config.toml
d_expert = 160
activation = "swiglu"
router_score = "softmax"
routed_scale = 1.0
norm = "rmsnorm"
tie_embeddings = false
Below are experts of layer 3 (counted from 0) of a mixture-of-experts language model. Rows are named router (the router's row for the expert), gate (a neuron's input weights, with its number), up (a neuron's input weights, with its number), down (a neuron's output weights, with its number) and show model dimensions 0-191. Each number is 500 + 50 x the weight over its row's rms, rounded and kept within 0 to 999. Numbers have three digits each.
After each expert's rows: "comes before" lists some tokens at least twice as common just after its tokens as in all text; "mostly gets" lists some tokens that are sent to it at least half of the time. This comes from a sample of Wikipedia text that the model never trained on. Tokens count by the router's weight.

# expert 13
router:412506531542531379555462554494399416442466510514521459470471525420408516500533582548419515527453492494453527584505454488439505560557598397509484513540457489527544372473520547490433531476486558427573481439605535510474537553474438511541523443489564528517449448494601522464526458554557438495535443477511549529489431520478484555501463494547583489462527526451470431496521535447585489518417552481416554456387551584479561523454567451499557489515460538410538548416446511459572586557456518465477333545485531524482535443447444449585527560483546501501508516456463500481531513528559478517
gate0:508533554551500488491550546531494389540481526421498457618513413475473566538495420506514438490512523421519438496482431473517518521558538543472481602528422557558438499476456480543420412444476565627519471469585409435474580530458464525488422420519495514514504543489494570457428402497498519502539546490499511515548498539466511467473488504460538495583441518523490527503529457607456418526517484516535448522517526499450500404600530571487505443470464465438385422490355455501461379439470541501517581582469527459544480466416480588489486445586461475541575482416587481520511487542500501428
up0:579504507489455567451488539438541498463457478528443522482454493535454549536444497539485583438455505447467652438577523505456433516496460493586528428487565475534497462449522542574522545504519405483526458505463462402540416575503569508517455555462453534510437453560518494579478550507412499532408519562474543438540510488469496530563506495486403509447479465507441459513487483471444518515578499461492474459569455510561468546530573517514502555507495481513535393405424545448506464547586615479523475564475531538469486551506390419417518522506479354476577608577412510427523469558518387550
down0:460400558502534451526521516568461563470536497522544534537528496476603534529451491453464638496544441518508524500499436547471446401524517490606432511415433579413476579452521454461534475531452611454482461588521519485509488514450487483440476449490532486525487428560437531479561461429530473578572533503403527501464475483496534468473468602562523420502523521492534534504521556550533457548531498465504411521419627607524463531513593497541405521396602499359511556483438509494479467453528432464492554476515467505434529436466548489530566530470543475448443415500573486534512473395452525502
gate1:519473456529474544509468428594538454504500437482526464494490534480423522555461466515496585442419502481582534581398515464575471522405505473565462550502494527514522538542435534519618573469562452480569465500547481450458495449467534633464536400526432480501438525470463583587535466517486565446381570567435489555533572509478476418592497474481546431482589503532460494484493479551465413442539439486499543574534412511539540551518504573526533495433566507497503475381542455495441461491520503551479472498559562540647536493516546542493569482452566451498423618566495494457487524474471557553
up1:459510504477516550399514505468518433433531523510529506503509468445503530472466516497428504451525460501442626505503584564537522554536474446519514512480441473512516497531526411542537551513451410491503563518454555490484518469539536452476557423464508548406579436532442550505494527565484530603446592525511404541489569589418583557553386516470486535424451502550463543550460481569426362410444447501490522486559463450578516420598521454528591486411465476449489451452448459543460436536528465482529453459408532542544600421455603581552442478494428467504455497561443499534488571485474490528
down1:429501612441529535514465615568537549505474537514523504541458489523448479496489453514461471401559484419493449494452504519492568367496550465543553474529515596423567470489481509490496586516461511535488534450518383518447555569531493567532404575452474394493588459460476541478567529561549427508577448518611448500427512507560418419505419508526481630507507607483521560522595467493464444435516549518594526508406474492473544459495465474446582539436451561538480539483515584518554499500520547526443502461544518453481569457470487427549396468526587535546476504532463565497516485528537489549
comes before: " of", ",", " States", ":", " and", "=="
mostly gets: " United", " University", " South", " School", " National", " County"

# expert 20
router:566474454438486474443477540455481495434541509438509404533552561491546523524530546502524548461411585465569574584432535517338529488494472461401486505590502547461550446534547477528501488441466527458489485581500473504520515473500445472493557498429405532511462481584485493498505476474479532461548492445458596544393403434456480451469471562542552433501443558488566434486464557488578552444508443530469495487568565595460538502417409625519497530540447470445433526411509494540444410560490506476542528543484512528533624504419526427476437508468524556507451470608541593515518496431486528451
gate0:512489484564424489634507500593506501472500591419520571465529496453544599481572515427520501486461609559561538533435578532535469422540529492489462494493525387505621448491472610517463496549499454445494543522442522488443510578486432494537547441530457425522467462471478393505532549517580474526562549540471491482506503467471534520495519447571430437392415524577500533608613478495513529517525479478580438543497441559479497479480505573442519477573509589470534521576490449579429481476497473488548417541485450459513485443484464499547485536570462489598522478520560522415418600578553468491
up0:522457517570395438579481532621518498486541529459504501468592483499566558501503530429481484555516586547499518528466567545504524517566495448496500518484549456533577484504509489465509436541566433444521565499481473534429461487511433456460530487571436423418469474495442448492561557559600515559563456545586496403381495484420485526511483504565415439470417478490491539612551504509472593536526445570571491529467446558456499482445561551485508484553485624490493542518471510647425461445507533534502464485470370461494519497465531486505522434517443463624546502494599532452493583527506489407
down0:619467557439511507395505505596533458433505452489466526424469488570499537533423487498492459490446491467517579468511456523466520501482568470531485541512446476451514454552601444492545515458504453458421436530572468597522488527419466510537485521507518636482523374581424547493532523481385555445444521586480501572470507525469641497445392513473537530550567500488478544402490479487510448529530601571592481480565523559456552489521549424580521557596432448478516489423557580496500542535510573463544586567454554451494496528518498457428526461496444452495456486529501467566491467425524528562
gate1:586481515501490576540508459523531517449485417458494485361465561542453564501492450508511458520533471602519525544533451492494360475503486543505485602615577469482541532558565537594522543419554566481521489596514454497464450422485456457449483502555462466447492509505533525454484410545526498521461408425395534542431532493507467432512527506569353544469457538455525531423471501430464447521474489537511482495568570533490402476595486579543533509477561470505595494564522539601500548577491484584524535476495453487529475523467473507519557365552541538508559582475402492523479508493468544420
up1:585483481477473544478447390468516487495537434481534466344472537517462507477450484460448392540535453581417472476491560560473394530487547549553508517597531521411504620492546488549442583418543505499458431524521474508419474481462472522460536536541434510477494556421542488431483438486559431444509507418481460503467556553512548496449477576599502489527485560543502547547423442482513438475449477581432488573612571550512428516581448487470480464551519458517551491579553471586500540586521442585577497357465515497605504486546520467456502444493504478567549521505491484481472521544442498449
down1:543612448420420507499516528481505476522468510417515482470585519487517461601535490504564533506488546438476445522530513428461532480535462442456569545412463507495442450470476515451487520527472406525491535500527582565469502479618526481458552509520541456525470441509471462536456536491518513615520476579481446401441437562486464451537540453492485434432511552534592456501380476494458530455594507446443571437522495492561485505421503440455470381539488488540435556393479414517491379426463548422390527446511523500510582445468400555474473601516527515418400525492499496490573548437530488507
comes before: "-", "|", "\n", "==", "The", "==="
mostly gets: "\n", "==", " \"", "===", " one", " =="

# expert 12
router:494518448527371489500520456399486443485564510464452518447477487493435544507479394496451490507511562431489489522370532521510430587483490547500547496584391522382587569497547461519481527550524475499494462460502534555464524462447581549445512561480505573503521440510528467485471440502497508574474385548438486508516537522451563481483487474518472455427446479442522539402388559521585560487558431521441477629450479480502530570438536456474563482546462572490603433563395489518557542520520416516511472445503498575451472615445515557416431526446445478520433503509495518455457533418486441512
gate0:562455513571459525414493481388452433488553482511494567563506587490492441502544614564563539458476534522555573496568477497521455519438535498517510640592514461476495584524511519542532507483433532390499470611497457564495529480536513436417483412538477492491519477527597529550493498429562568491470500458572479463514517462571545458525561488470540582534564479485457541456547645523432512433529635485510511559559480536517447462527587499530570469670480515543468461463447499499539505465483588483507449441519478524523439513531450506609520416530517441418518525450476528486460548477526554498
up0:479523494504550527504480443566562560567444523502495370426477430489509498490469473461498492494456449456427424530422524456463540438474475524440478338473448459470519367455455414461468472497483495584542559420539532419548461510436482522544538552506482539510542513415470452532502471495528417496516547455453551577455477584425468556517491498553432488457469525509509533519420391465524527618416486505581490417392545451463547493433482482482490591403430544492430445522576463562525473478513402474479498597483460542452496498488546503452499565383473491578476482575454450465450468455496490484
down0:464517484483512524420500415607543574444437538443423434441503525588530495435512550521565456463530450482433522514487538536528540449522496500542421477464496510444570425556483534512424439471464499528505466517487497537500395538454550505627554407557416451490521584485500415459467559531385479471521490380494477497414519546530427425442509472505394419527550502506593498514529531547532498430546468538545509417505512483506528410530460531485572508500500542501474563425487449483519443449544475505496483552500544479418534369500435503460502438413509430532449495576436367400532457465436511517
gate1:485422562447539437527506463524563429547494474449520397482429505538571522397534512537601507487616441513499590561446493494437488511552503549578432506508512607522510546445510543475467517510510476476437423540471509452509426492390617525408448578468613470530472518422456546494521444488425538517542531493495473501482381457507510581602499505484466531503494485417529467496495469580414411543586476503505390516457594508401450490491435459506488421535520523502618456545509533527568485477446534564527508495489522436537495462544490486569350539516483505574464470500545524495501465482537498444
up1:466550521479495498462436472553531639456486459487492473456454486484433487389527453527495494503622567562417576622563484506447504473504426567515427503518571539511510609486537551499412521432529553433488502522451442506432407479459570495382428550449568453498507446456533537553466496539513514485461502439452497490481435493479535481607449525487533449476563422504521451560547514596483452580507452487410492487497630527462535412446504500430490503554525431524556457432419529455475513533519478504488565436485518463475455490457473527566456498489516590541441546469561394505502570581599456466
down1:517485498476444522506497493515536497472570540400471510472507557458459509465447530440515486552523445455538508427515548518428416489471453558533541393483501519372418487544423493485544468551443474436491466443416512476432454442417511509486520449380500566500497389559474459521438503465462381600391430424503490484567551540457479553446432468470502500500551542470491521361514472508500426501645463559445541484485534487510544545464533429450507495421463512464459520459480456428493421451531490553512465435573476590451484406530532511441458508504444471439386464522579490466416467501560435477
comes before: "s", "ing", "ed", " of", ".", " in"
mostly gets: " team", " Team", " League", " round", " won", " line"

# expert 24
router:503516481443484459582574494584453586567603499527430487419533472486514457488431483477554472405487561420448465553511410524600473592504632492551547531482475523531446565535482535418438532507483573529490448570544525415478481478468439482509537546502475530575545485458462536420573418551449561537410476499469498481426513514484489516490508469447430483501467436544409469510561522436502404505499487464526498553512559430546516550478517470590524551446391470548502506489583454488493412530579482537564594539557516486448522545540493446548512510474471449650463553535504443476576564485622488483
gate0:473401504557427487496536550470541475460438500553561666484488540501462580440478433503488436524526598524388474506535513576503471488531517525457506548633527479452488524505461563478489531490458520529548629486577510472590565579449511500493472406523498472493456471488508467497442490480443481425448486449470445423533556479424433485466494513483429503490465542509546450524514515385467464677490440505508483451504466444471507529428470643483531525458582459472477482591530515487556522444555527438530489513532441531504519468498553552478556503592541520512501569534518422617521381555564495504
up0:567527488461458512485460488579575410513490558535529522451575505545496500481539534573455521490458494489547509541411605525477531532494488472599504474505527414390447497578394526524525597548538430441518550543489496428500537458448484533460502452563549593551497380423438466557500518584454541565503498490480566489478580525519535427515423433443560566410540489454389480489496603481481562472478488526488457498463418510556516373421549442470431572489438480451498508427550426494487494502436442568494438523492470486553425496565508485403543487455481605501463545557542571438461491534460468540
down0:422527476523512509496552590496452432437437519394546572481442449483497499452498615517452484524571539516526569562610529455490518477462554462476536511549579516490478443481449490508466545527469514456480529563508498512540505570465519363476401512418538496453509453426522524527569581473506600463439550492402446466496502471415473491528569476649432545608554393549498514481461457596547558511558417534554495491522526491512566548436588600463514411515437546527517492522526528479474409476571462563435484496459566471499470460546516485496554402498453464498508518451513441531573518463585540451
gate1:428541389469560412393546434568643465462511428424433496581499511422538479529562563406453637481454513576528416374399410614409482545508517541514467472452482503486427442471510537520460470514509534495535476501552506476539480533465526462541445557441503455578568465572559564556486467531533574466504540498561581518533442512544470449524502507468459610513510528515553517566504446443605397492552511495488512452500551457474519424502566535554483501466491442493480444557572558504496470491514466480558515519532537471558481418517499548538514490536472427538597433507514492528549491479554528518
up1:575489604467427527506472544510405483456459522423506504432456514492520558479489547566499399404541461523457531498537442469486505454500486523562524518477416511488585598518518544592531509477465461589434488517456522567389517407572490537484536503535416508447453498531437473494544558556574420564537494570543535571547461498425476583524571475463499486526482440520406568433430505522532614523432541439567484568500534620494460517629406401445521595519567497501507482504478473516523545452511531522406541558523458478456561560462456452521597474544496456438424534495509480534549452517489527476
down1:469542441518578502477398534470484437431536457543485528526480547490448441447551449495499465503557403506542515555463504501436463483544561408508431561431537499581519483467533548583411467495490427415521555484517550483450442483440522503527418499509489500484470526472538463519468518519507480401497542658499462511542536466528469574527497437514508592476429499368467412434528500467477529418513462531584482445541456502548428514458503606495541438502548560503388505440499576558464478384553509428439454504493497395489437486532423570489515517479497543445339545460573516528448479463521430451
comes before: " ", " of", " he", " –", " later", " his"
mostly gets: " May", " Mar", " season", " No", " years", " February"

# expert 19
router:438503501472438520557551568470493483456554535537528545447447487443531469492512501448545503544533517605457476444520558545406574516502599446575479441536599524483480558438508500483536503524523457502554496512401540456423536566543485513530434415358522514440533469519479507440460493458539494597555472531530535466602604501495550469478492541453560480540515536423485480595599461568468434588498416489520503563532455420521561499525463522500445614470417500541502509455514446626563395561531530538444482535592563496491493548520461474540454403460509480413404478454526487521454588544499539539
gate0:460460546569523510527564469499524425471424454379524512505511492555422490526504526434429475572530549465557508533561531496508556568424442522508542539460509530534459601497493552582492442555479481513543534512474491424435513558537485577538518521460533395537532474457609567446512563528471492534493536467507449439583542463577448496504452475532536550551478465512497606524353621631548480471455467453392477480509483489536543514502508483472505493500441491552432512431429560534492497486486473544507501561478566496490442593630488548510555506632471536548468569473559503449419568625556520479
up0:483419415467543422505545490447480619548541600490383466486520456497503514559541542436549554380452549444515445432513452570513539442527559513525465471506576548514512532436488460511540596587450491498472493487378543491473453452516564488516461515528454536542471540575412487517365502441473421508533416543523526634569517414469426472448538510424496454496484553542554570518598514485453443572451501540495466496453512604537485428530549553551524487457550453525590512452514476478519428511497560433573561503515493470471539494512580555464490557472526611478475504472555532406527464483519520449
down0:562458544512428510568508568454454419469417552555453551487521574501531566485505455606508422535417462512447515589492462500543490570509523492460458502498595525475438491516602507531560518440514432494531472453456544472542473473464563528576453551529496496508504466475460453504548507587556533590536551540537446440471475490553435493591529519524540548474524444488531587525588547512575463447494468499555491526541681476447453500579545467482532511463475479521446430562578568566520539466480551552553433479539571507532423491415389429500501498474520578451455501522351411496595475480510427465
gate1:432481526531558522478547532571469512521507499521545553578524405489453476481502553425512451520562549565452519456494556462519468447553491499431533569516468448496536508545421461466526471566578378489469557499522505504483499514486423499522484567458497541496570592514499448453528497454422546476490516503522504546463465560480549576504546450387560471585532466616498630545455294494513442485496513525485494449589431459522540542576526611525496449494526585483424515488535509420468527472555523515453530486520545456526503445480590529549496440491506488563524478453453480648507401583550582424
up1:551458486479484523491508432549444513552524590475470420531524427524484523494504581485459519460420444626492472491525555468540479531452507593531546545445465506537417600408448589539518444464549513510492404494489472375533514486502505452475498500603470490566581631497597450509431402570532551517483542584516493544491518461532672520509489509606576516534466482416409570520537568473488448473501523524472583458518532563439549509547512397495454514475523439453510446471566475416510559510476538531520456515539509559517496448497548577554519543577511547473434549550500475444508519571564489461
down1:490379577465523470466472471479487487522432446435524497491489509491562436482532626498506466487377545550499544452448462494590514503502494568392530551522395489475602566572628470471530522445510463582454402575521469482415494493581562385455530488500511512419532504430507595540501551519485526541492550523497426536481554454448488614552588541488506483511508430511575575558488464493464532537496479507362555448478539475534503450542512519431548480469460517506541485425496539476519547499573508487524507550538435501584512499446533602485442595479440510587457544444492544482410474537502458430
comes before: ",", "ed", " (", " and", "y", "ing"
mostly gets: "ton", "ion", "son", "on", "tion", "ism"

# expert 28
router:488466541512482513488456454547504514503527482477510454499553408471482487538515524449421406494483482412532505551532541519535500465477495471515475545586499591465482578445466494426510469474461566535501547481514429388435435508535510556526498505459517472583462499503579417455463488560512475660433538486426514530432546546402463436437604575553482560430582583415511503534485491460497534507469481491503454547538532455482408504455502471484575533434544431485575490416454406512539425537415546549436508414504476486451510502436470451539422456466643492565448489466495474451478439564461347546
gate0:491591542556575530506486450491522470554496540470501549501567434438565517432519506593444428432490506454477454498478520509482472553511532579477506516504523466471503554503446484583521407478543485476499497420572507493534347541527562512696512498433530559522497465497453472643540572527490498579434451482538523433490445507523522359485433473431397435453512603419486495580430477471484478460478575521433433445527541481518474474463531483579466500574490534491557521491528505589540488452489517546530511585551472607454443572519493483459437485548519553539500437588468513494519533525570464434
up0:528455556507569521532548418475557465465499506524491484417561524526475469514460516556514481448482606420544507565463545542409418496553560591487560559438502544496521442525462510569463503518512518491497521522515499518569416533496552559506532457528574568527451466439529459630530505521509530569431447452525444591505555513506501439475510499408399340499521592488490448515533542507489493427576523432503553445512432504505572531525436487582496560570503399492553470464515577498529570463501531466600494536535418566482532509492397474355526527484558478523442536544359521496550554543513437480
down0:436465470547615464485475466478520514557430490442481532538551454576551501507403406445498466532436468548527454484482477569490624492433437456568505447443545539481446573532467569495458503474478522542516567532547468510435491535522441495445546546569437337424543576520507510507551522533395498445454593469521595454564413584554476564456466523523546590523471446544545461459469448539492522499462475544501567475460453587464503439475523597502588406432493496540388552515459479468493424505521525515451470528481441448603440516486547513565449427468496441449482492460469473449462418545491452480
gate1:533513611526491576546532502529503511576534482448532558462568463400489479518530470546494484489447493509430558508507513554446472485464589580487592478483449489453493581449550449465541467406406464541523555529480526527524556570538467585578485602557450557543546519535618436493531551495436491443503395504584567448420492535495500439476557566499463522491492390513474528542446522454504462562460383515603491541452514469502422444418584577471567442475511493442504565530609555544568525513456455499540479465403513496518443426539542445614407534500503454515484527492592531544495502555523516511
up1:481608409527485549494533524550494552503513493531547500430559475452406516566476478596535409389542554508504560431502433508554546483442484505435438566450473516503458525533337532535562448530506507523552441391531536472396521560466465480533537545487410524562478497517426531540533452486477510404547477596545553514531525469440467470523584498521415569506431582489509458486540545485454395475534528475428595455472596542543504482506520537493517516594547475535557494451537606449512492532515572536442429541479541474480406497439491451495397472572492469493503395457439471509459497415452491505
down1:536492578446520531441523475447480398488485507460570544529568480487519511458500487529464529521448542527423494517460491472407405505538411535567489475571466485514472463479480567425498557551424419461517454618578569483581386427481550388474450470514524527456502488458579503463487613593505509428549455474431517482405483529533450423470473548544519511460503430515503553528564488510529453568409462455604533521511439422523432630495474577533529398427485551393537486496436525419524498511582462440521484480476448490480527487518423558549488601544510521492486512514528507536488409562523556546
comes before: "1", "2", "born", "S", "C", "aged"
mostly gets: " (", "(", " \"", " [", " pro", "^{"

# expert 30
router:463465504541514513424522490402452588440522484530512581625521627461507514556495544423444503500516412548505496563514561486472494469521529580478579544496446443571469598498434575427481491508440492389475429558494517446485570487437515577525528568516463440554443492427477467418593554379451483438606585449488489528513531549472473467464550538487517512483545545462559541425429490559533513550448526449477540545591440511493538509493458489502596456501500547483454465582492429439468421438523444533428550531485496525446562542501492541620514457537519450421472438486524458562522547515576568492
gate0:486541498450556531471482627597466497521574380509499471498486512510505603558547495586468490603584523569473569540479451602533551492488484541463564432513525487493564496470503535556490532443513471508470525503464455488536460529432454472514428500528568477481494492521492373488589494430495563547429474493519497610374519502475390474502555543489568537511451491516570469417441547615541529505495458414485493520486574564544467511496426541423538431491428479439501416530511540537568533457577545482487510509433508413407367524526488462448503472491564532417485496509448482584442554550503584474
up0:558435500520496435519455478461519624505538549490525483530534434452470481472488525513508524478425481445470508411500566539513425495501496461562384424471462425433377398523483550417458478527490597486498599479548515482449566530553526419528506429449520431578483616541540503418491526475421395463509458578511453447493461521532584509495469468501454506531544520522480505428543468514442512506561453581466420489472508451513547466515494513499499495495489499684500529474457503476483524456416523526544499331454512512554551580523493498499474561391454511618514408526507508416470480539460462511
down0:601547462480447496525458500472491503473465540539510473432488561498511507487458484511565544522484442376469525433527591515475402459442581534512528518529443581502508488451457532509511490505554487533506533471558488442575493520503507401475474436476530541432575466451529551441442461484469486449435399479487484506452398423701491472469528461558561459531563520585441529473578476466450577614493568527521502366479531458583548520559571524605461531462464545532430578569484536545383502479457518517477545529418478492550581528516514442521532543557475485523489392465494509460540496485488523401
gate1:491614463586454474504582501496413486475559443588504507567551476494494468511415422529418480529574503400500459447516452499539534512588473383551504522535521502479482617399471606557498489454487541450442505548480426517516443442423461537466423400503458512551574456417433560552580522557475471416508495428464517555492522469516465510576544459535448451532463444474517471493501509556548444449530486510490575509473483507425497511512547528452467422519560384462499548392570587535447534493523528436498475463474590544584473505563444378451552456485489532421478498516495525576553523513535480561
up1:530581481552485525425471605475491548479531465486574559562521540510458475409411401541447520517508499438530390388458391423532584516546496502579545455564491462517457533386443480552527463583407516521443553510447514504619443466476481539530482525499416505494549448436515527517554512573559494462561506457543505505554482415504463498594578554502470398473482462461541451493536459553528503441519540426442577577470453479555449482509545494525475491459580449502532563506501567425518517484539401436551480415457503517533581581539517505461522515506461573501389496570480533437550447426545512488
down1:422419570588553534484445455519470518479525495535483536477537515511486403413504465432551497553417505420486628496533483492531440525493513533528403543456472572498396520594425434539490498444464477523525503477468578503514457440497475596523475628524508505543497523490520476492476568422450544479542528412485400425508436573516569491406523494493497498443511479543599529437556527435444587538630534594485549484514445557506449449454471499488549455451546544472523447469501544454486586520491493429535610487539475473519579456425477457543517410554496470461501538490522625555496462451442516418
comes before: " ", "\n", " The", " \"", " A", "5"
mostly gets: ":", "°", " which", " /", " by", " where"

# expert 21
router:511599478441466510575404487514461415553417489508542460479461535458482589505467517536484465489457512543439548544532372557520482470547536641503536546528539518474522522511490511549442513478590468437500545531576525494536570556466486547499484541465614532530487425421454388520546396513467473598580454529412545477464534482518477427511449528493411480470516465450457460474449459499524451416514579536529416512565563502498501557533422537514531478501426471628592517434479477521503564446538487498490509464503460496457390425453453488551450431541419445465541524519442422564538607448498431517
gate0:539549492476515441500521595506543485500494375507444476527465484447467494524552520513456489485418466451484571518450497558446488515502602519506521511449464498419479457401522582409553580453449549538453390559443453565445480546539400407381499453477474435525486460497564570443463363539517482581441457467578465507482453465577614469485429479458549510514509460526549452519520575522554461471480519529487567491477579598432466487498517483470567470515539396457516521437454545501450553569548402489498552482532558612424504453497470478530461448510450478531512458412533494449508522572550400499
up0:582493499498547550467509453507510511440468555523512491491446455580354522406517575547521478477553536561500444470536519470509500610487530418448500422563483522622568583505452435541522475528471433545510492476558511523463474416535500549464528523589516592473602555575584470572540560456418569525513492448461448469420466494470548362504546529507489474518519601490510456467374526501495480516561360536476504447494495386571476547480512603451445482414504577424564464497578515455481533553467490533470486473545417459500486481496536509464395568522510531521549504510562481492472542526474531533
down0:511439492470508585509483506514448450547436481475437513444459464553535575368484415472518471396543568495462585512500523401553523513552556525434509440508526538533431525450416520491422470541509543507525512426482347497616525482568565480442558455471497511413548527414465553538526532531512565511496478505562442476455502439539455404534591415447455516427496554399556566454450545550430521589459469465558471448481525507489462486524486466485602409622448546523485561531459484506505430539584541525461498446499518488547495532567542436537483476463463488560551504583432459502478565443558468522
gate1:491570507454492467537526472472440585517613465436482482429511540486440529542478470486587518484482511518504562524415475514508412586518489557380477511527587543547516440562539490503481452445521503560529424428560447422481401561452501604611520479400486440554496440436532421498528501497532499534494597540432435484510486501432524543440533509431545485537455573615444500529584574521460407531434546480461485475480480513491555448546467566493518539496443441472480425453506467470427502523633582521433487506467482511545598431496428432513544588566480453509439502562477497559419552518520446510
up1:543479470487577517489533413565552539480444477481508374536442503527473444464416454454497576482452489596518562489473424583491425566510419479455583514552485556424502517490550519503504509363524424540485458459466455462523485601484564599511532509518554484541460517476496572517506551502502466466516579534427437504398466436472555429505449553470533501441504579491507484583580548525548374439520553555488498522482381562563522519542474578408502548455515381459541517468452396476485512574584600465547536481493505414479513531521498455381522521527447498518501526471519489495485407485521445481
down1:444622468427516496444530573538488498490512495478514521455456468523560503512471498447547480409519503486511458527542481567432495491560490485481557386467480586542467542447508485446586443524404582448532435428509580534563479564420445442449489478539552443634476488507540469495440531540507439480587527627502443408468546484489573544498425636501422488533454626541486501474499462435530462521478554514509509532448506519433564552451488552541518506508521436567482453426460535520511500529535515505484475354528406550492545453543480518577512547510418524603467541476556509461528545620523490447
comes before: "s", " of", ".", ",", " in", " was"
mostly gets: " mi", " area", " line", " war", " building", " land"

# expert 27
router:502569461582523556439541419491451535505484525532402439585442547515532550426472454529550542526511586545392490471535461569508534587606459526589527492536546512517490467564413501542482445490495598575462496443477578551516532638505472516558519530513530499465468545591528493539428555541631421527482389475526544465614527523560509452446455504468524468455524492555487510565561450492502455497432509550415501557457543423506448512519525460517466488563476584429460435440517506511512476532543655536483514521483495513556450550527540461572454547449556518392537460586532552494501488432484505532
gate0:521547504602525482587566513505603571558506470546479506543550517518583522552474525494494487494510548590616502452563532501507429460476510486546527578538503485407431469459520478454496505578525398557408488536453494598439509493474495543505449507451452469479583511516481470477471473511480539460637425470489538480605453468573578448552505540524566539474579514498460514559445517460487464435498447507503514594521530453461527621530477463430465402503434476521549548466460542446410512473459528481487472528466555483562498533562510510571574555463522541489421521463611540380428572598472553615
up0:408407474489511503551500520516471541496412534409474455494445476522492572485541544521449520540460479415422462448448458477523504448466558434404506613453434498482432492629460482596495392585438574478494518502521520495528528489437599474442569475454488510483579573493513497530510431477565444525455537531616501530537410496508601521492478477550432502551565476474482427468490449544516455532561453498547478469543509514459533449476496482507402503615440568506475494408512457518585490495596508552520499508460566490391518400426451441463474539477513530486559476508485497543563575494559594388
down0:512570519523543497491542451574504411479559363558465418469473589532505519537482412559494528443459538517516445566465429546491528549561503584501441472487466478512563472510506443477411556586554507436526445542425478418543467541468487503489437402460512538503528408506480455603557464548532417527498431443543472517453415447546463458469527534546505442524458492499491520448502534541460538578519489490473422459433455456562575544452559473541508571478479490402513401529388499463534510487393476497494581458439392538513467480457558553534407425394630426475490476580487480475527492481479479502
gate1:581568547518385511507402510422500482490510590393535528550473513474604508516465571449483483478396478555493520548535548528559523478491518458537585459569499536477479423463498486570527533479469447527489450510468415528521456471586579417572458551514432485402555559517501561470469529493520476438450518575445466478404576540598454552543489523476548511497497519539500505557523564384500496452552563543405554577481426477436467462558573480477469564494512477486523375447491581563517437551528461511472450495472509459494554410526559519532576375478516504524415451401502471523573447510521438500
up1:424480558540464565489511472512518612481497430376536513486469439548438565432579466528548587567449491463534622456514530505546511477515535468559432495549558441554416481451514511431489402440577447469556575467532512510463570502512497490556430581557394464492548470465416514530480511395551511491508531454447443533429469520449595528562418533459410481456592484468510476519495493446465480454455485482555537428514507497475472542586576470510453578425452476472532519468493481517523480452495541459533527485452434509474490463474494466519538409421496547540450558524537492425489394442570348414
down1:508501483444551463510487556509566524536437486543584516536542484480493493652490464485485429557495553546586480458504393531448596506535450534532470499400538500426456546568554547509483445534525504528450500515481540512410398609551472504487562474516514531470491499497502551522583508515464523477547516531613604443617546490471464485450496557543462458474477559531494503461532459578599532463445498559498508485570560602621519550507413492432541500428564463504456567482552507536552446580481512576492459546415501420402557540460443452528485558410439515483525505544387485485522586571544482481
comes before: " to", " the", " of", " that", " in", ","
mostly gets: " that", " made", " time", " began", " took", " support"